From a checkpoint of a small mixture-of-experts model trained on Wikipedia.
Size: 12 layers, width 256, vocabulary 8192, 126M parameters.
Below are experts of layer 5 (counted from 0) of a mixture-of-experts language model. Rows are named router (the router's row for the expert) and show model dimensions 64-95. Each number is 500 + 50 x the weight over its row's rms, rounded and kept within 0 to 999. Numbers have three digits each.
After each expert's rows: "gets" lists some tokens that make up at least twice as much of what it gets as of all text. This comes from a sample of Wikipedia text that the model never trained on. Tokens count by the router's weight.

# expert 191
router:566375578433457492457545490543490492521469496483500539515520512524538585509476606471561504448526
gets: "\n", "-", " |", "|", ":", ")"

# expert 92
router:522458514425418467429471398568571494463589523582552519417516466580586557458570632405588437463522
gets: " was", "ed", " as", " due", " for", " after"

# expert 88
router:527456503452481453499524481541527564509611505620528549461525553529542526448548646432588382420529
gets: " of", " to", "ing", " in", " on", " with"

# expert 76
router:530471554479413433527511466561481582521512528556477523441555508545556587451513538507563484395541
gets: ".", "\n", ",", " The", "\".", ")."

# expert 47
router:536508635433433515471538477549554460558532502499481611435448425586505559531531572458573509438539
gets: "\n", "==", "===", " \"", "|", "="

# expert 164
router:474453615494486445450453492521531504570527549539674551439495401552537514448477566506522494527599
gets: "-", "–", "4", " U", " −", " ("

# expert 142
router:501448554459447472418520377519502503516592523545591543464542459519529484472522575437520482430541
gets: ")", "\"", " he", " to", " He", " known"

# expert 51
router:579480504494451529454578466577488592544589524544561558479519527530553576468535612472480389486507
gets: " as", " was", " and", " is", " be", " or"

# expert 105
router:567454604390467375477545489463506459508511561530502483477499481518558518533579597518539431515514
gets: " |", "|", "-", " \"", "=", "\n"

# expert 36
router:520435586468395429456594460527509567437542573558512507523526455509515552498553540507554495503543
gets: " and", ",", "-", ";", "|", " or"

# expert 183
router:549460554387502470488504418495553588532441499477482552478505450513564580489506661491572527488551
gets: "-", " |", "|", "\n", "ed", "=="

# expert 64
router:505476564400438430443520464549448462446513543508531523478644516576563578535581568483568440447538
gets: "\n", ")", "–", "ight", " Cup", " Award"

# expert 114
router:490476611471453523498477490524515534480466501554566560507527495576603482452576538458520438456500
gets: "1", "0", "9", "2", "th", " years"

# expert 144
router:570502551510460486488562490517480553466481569577527504425544524524573563447589572437536487386502
gets: ",", " that", ".", " The", " as", " the"

# expert 104
router:519503566459423481486479485504487545532536517587568590424572440545519495438558568440543507481537
gets: "0", "5", "7", "3", "8", "4"

# expert 150
router:503494575439371421433527424510491529482592553553512573426545459575561496491535526508547388499601
gets: " ", " re", " B", " in", " with", ":"

# expert 25
router:507532523421450483444478409570543536555534489511536532442584508553564508474585555470532494505529
gets: "ing", "ed", "d", " new", " a", " live"

# expert 44
router:548469575449404492487564441516540537493518553591511567434555434590548529469538537425549461500510
gets: "1", "2", " ", "3", "9", "5"

# expert 68
router:581518533456513530455583511495487488560535525457514562488587455471530544480543614489552488478467
gets: " |", " the", " his", " team", " their", " won"

# expert 56
router:562484529398498433504542466500422509556552504555514494520574526566566555446553544478556363517524
gets: " to", " a", " the", " of", "ing", " an"

# expert 159
router:550411603426498491446526462574555540585485583555576549496582457495559471498532555457546490517528
gets: " |", ":", "|", "-", "2", " F"

# expert 115
router:544528663433498495468521434497556508539496568499474453399541480565588510497575516485551482473539
gets: "s", "e", "a", "es", "o", "i"

# expert 178
router:488477560438431479491519400511549507499541533546545529472519543557552505470542618479530444464576
gets: " to", "s", " the", " a", " and", "ed"

# expert 81
router:515437577418435492452566440504543481557500504592603532447555477572581518419508578454576446466499
gets: "s", "ers", "es", " Minister", "y", " Force"

# expert 184
router:524500546473495402444533419550499523461543565576536555493516522593492597485583564466585464481554
gets: " and", " War", " war", "s", " new", " New"

# expert 116
router:548495639505542536422527457572467459576531566527526508418550383588583511550548527459587391474572
gets: "k", "e", "m", "t", "n", "d"

# expert 71
router:521434527429485416408532415530527467476546537507537520506537398531552504436544556447573498463519
gets: "ation", "ing", "s", "ity", "tion", "ance"

# expert 8
router:489502610429464497471561424516509610530527542504521496483505470524556547460538533504531516449493
gets: "s", ")", "is", "va", "us", "ul"

# expert 157
router:509472537494495453499554450476513519532569593554569539444578481528496546432553564455579430434672
gets: " in", " the", " In", " on", "In", " a"

# expert 34
router:601474559476424495505481502528502487550468453533543577472492438485568597467566539474518448468517
gets: " and", " ", " a", ",", ";", ":"

# expert 91
router:514555557445480519477545504491519500459516574555456499453501504570495518481516547488575383477567
gets: "'", " in", " ", " a", " of", " at"

# expert 110
router:522445530484469445541507442652556496492557554452534562472497504554534538465543516434517450500491
gets: "'", " not", " to", " can", " but", " than"

# expert 152
router:590469531462441464449568407527567470538574528571515477471535446588550541410562645422635448492556
gets: " by", " of", ":", " |", " with", " in"

# expert 7
router:544504554425405484502604416528606542474591504537556493453512421539531557500552540456526492421563
gets: " |", ";", " stage", "ism", "age", "E"

# expert 161
router:515470577446410461432517452537506535475548512569532552449548424600561593453525515407532496489544
gets: "0", "5", "6", "9", "4", "1"

# expert 94
router:490490573470451412506540417464529523495520503478548525473466428500558478444546561411524412502530
gets: "\n", " |", ".", "-", "ing", " —"

# expert 78
router:450512546471492442508560491543486497568562519510539552500485370552554579464583581486514461491496
gets: "1", "2", "3", "4", "5", "6"

# expert 153
router:520466599482422419517576404558586514627477533517623618520522481523519569450544549489573533467547
gets: "\n", "|", " |", "-", "==", "==="

# expert 96
router:478444544471451469459521372537534500535576490498509492443582379548519476443593552490491480456575
gets: "ed", " to", "d", "ing", " used", " can"

# expert 127
router:521522588495472497448522485587516487529508607604557525424506368646522510496594511469525462489543
gets: " A", " S", " Al", " R", " U", " M"

# expert 63
router:494491526404455436470496427489548503531566506542515578505515509558617563506577515508536460420508
gets: " ", "–", " While", "ress", "ting", " Score"

# expert 60
router:493409533476477464463533485517510542497429596459535467480522464519596523475481579471564406464458
gets: " is", " was", "-", " the", " for", " of"

# expert 141
router:580478611418490495488575486626479534508483597523477469429563421548528459455563593398494497424519
gets: " |", "th", "%", "|", "\n", ")"

# expert 102
router:518470548445449443484541479522452518557602549524552608467531441519533509551488532385541448484578
gets: " of", " be", " re", "f", " Re", " W"

# expert 43
router:514451643407456467488565500526531551488579604611505515454576449591519507504527496531512461527562
gets: " P", " S", " I", " T", " D", " E"

# expert 182
router:516467585444477455461521373541565488511514576557500543455521490521548452478517529514538477456506
gets: " |", "\n", ".", ";", "9", " ("

# expert 101
router:525474564474483466508555474554488426529574573548575554487527522527493512403514537479624507528643
gets: " of", "|", "–", " in", " de", " until"

# expert 69
router:476477609450447466359564500577483467545543492522510481465465485504529566485543523450558485522566
gets: "1", "2", "4", "3", "0", "7"

# expert 13
router:522503603488394441497555473585504541538551496529506584466563485567549547437598558410539465449544
gets: "2", "0", "5", "3", "4", "9"

# expert 87
router:520474609431478514528529475526506514537499530575568566435501436600556591490579548437533452521526
gets: "1", "9", "8", "0", " ", "7"

# expert 77
router:536449526489404498487536451562513533548564580582598539483572474528578522502549587480544463512493
gets: " was", " is", " were", " are", "ly", " also"

# expert 50
router:574455601516457430454504503535526480476607555547597521543512457530534580530545565451547447468477
gets: "\n", "9", "1", "==", "===", "7"

# expert 174
router:512459534495426374452572435531526489581544564526553573468545457571500554510571542476535521531495
gets: " and", ",", " with", " a", " or", " No"

# expert 90
router:509465594470411452492568422621512516527466519504521524401562442526511581476551549518519465491504
gets: "\n", ".", "==", "===", ",", " but"

# expert 129
router:511454558465454488469517500563489494537583533571555557406572482564463506425593570493514458509522
gets: " in", " of", " the", " from", " to", " into"

# expert 48
router:535456536459484439459532510469509531579531528548473530447568489522547505478546622495510398459511
gets: " the", " a", " of", " in", " The", "The"

# expert 35
router:525440568403502461527493507617460532563521468462497536498601449533534452451556527524508451445550
gets: " ", " |", "0", "7", "5", "9"

# expert 10
router:535533599403433532579611481560455483492545538475491456507500443548475513536546553513507493496529
gets: " ", "0", "}", ":", "6", "ation"

# expert 119
router:546533598436442470466534452524463505447577532573514556460495508501528512507598544443522455463496
gets: " ", "1", "2", "9", "7", " also"

# expert 166
router:530502592489453494480522491580524587560512514580563511463497456520535580438582553403554510455565
gets: "0", "9", "1", " ", "2", "8"

# expert 145
router:493477583474431461501534485531540518564524587498526523441516418578527478442482521439508413406523
gets: ",", " ", "0", "9", "6", "et"

# expert 37
router:609471555539440450480510494555534542591518518512596527474583486525523486436580503465529417447561
gets: ".", ",", " |", " and", ";", " ("

# expert 165
router:514446573486461480448510424488516547486606492544478503458564463525543506402607584489516494523527
gets: " |", "d", " up", "ing", " of", "ed"

# expert 163
router:523509521504411440511535476545548591488553570544530505448539439539521553453549549445491415516546
gets: " and", ",", " or", " but", " while", " as"

# expert 31
router:541516642367507428491611355526581546545520585555626490484549463547533543457533522478514412459536
gets: "s", "S", "y", "is", "cre", "a"

# expert 189
router:563452615405433463479594333567534522494593542520523582507546419522523596520515605454563472477506
gets: " |", "\n", ")", "9", ":", "4"

# expert 38
router:472473566446411445473505422545517512523573491612532536481478442509549516485512542518509406459456
gets: " |", ".", "\n", ";", ").", ":"

# expert 66
router:494515555435488479511524460543539560459626535509546523468522482513564555493525575411473459481520
gets: ",", "4", "5", " later", "6", "0"

# expert 168
router:522493590462466505497594463555515518494585510581563502500556496504509572524528514450591468511591
gets: "\n", "1", " (", "9", "0", "8"

# expert 3
router:597424538478462491492540459553478526498510477491543590470467417584500471506614525435507481447515
gets: "0", " D", " N", " c", " H", "---|---|---|---|"

# expert 86
router:536518604491493483479586462542562483532569631532561583491537430562534587486497510455532458480548
gets: " ", "\n", "1", "4", "-", "2"

# expert 4
router:524521582544467414501554395568495493534518496507532547473573433560584487443563564499522404477533
gets: ".", "0", " United", "6", "%", " music"

# expert 59
router:531435538495461453496503491529550485532610542626524549411499447504511575441569606459545378376558
gets: " in", " of", " for", " to", " on", " from"

# expert 123
router:485482557450461437429531472511498520507565515549534529473492452586521494491504593433558472479491
gets: "3", "5", "6", "7", "4", "2"

# expert 18
router:599474578479560443383568426524511500508574558508576497513493473499517580458572550470520412378544
gets: "0", "et", "it", " m", "er", "at"

# expert 148
router:536510535424410409491568469536543489520514506634582470458515450566574530370555533453499423402494
gets: "s", "es", "ers", "ies", "ions", "ations"

# expert 169
router:521474535496465455474538474612527550551544516563516473444527515580572526425580586441535459402547
gets: ",", ".", "-", ":", ";", " ("

# expert 72
router:538426573363439479458544516534565520494460528566535518438512477472514511407534541503544367466541
gets: " to", " ", " by", " in", " on", " of"

# expert 149
router:598428603486431520476495482505455493564498584537554531483541455548568513454626519458497425505519
gets: ")", " ", "|", "2", ";", "–"

# expert 5
router:543467614459527414501527471526544522493552507541472598501541504514522548481512554450549491517498
gets: "2", "1", "9", "0", "8", "5"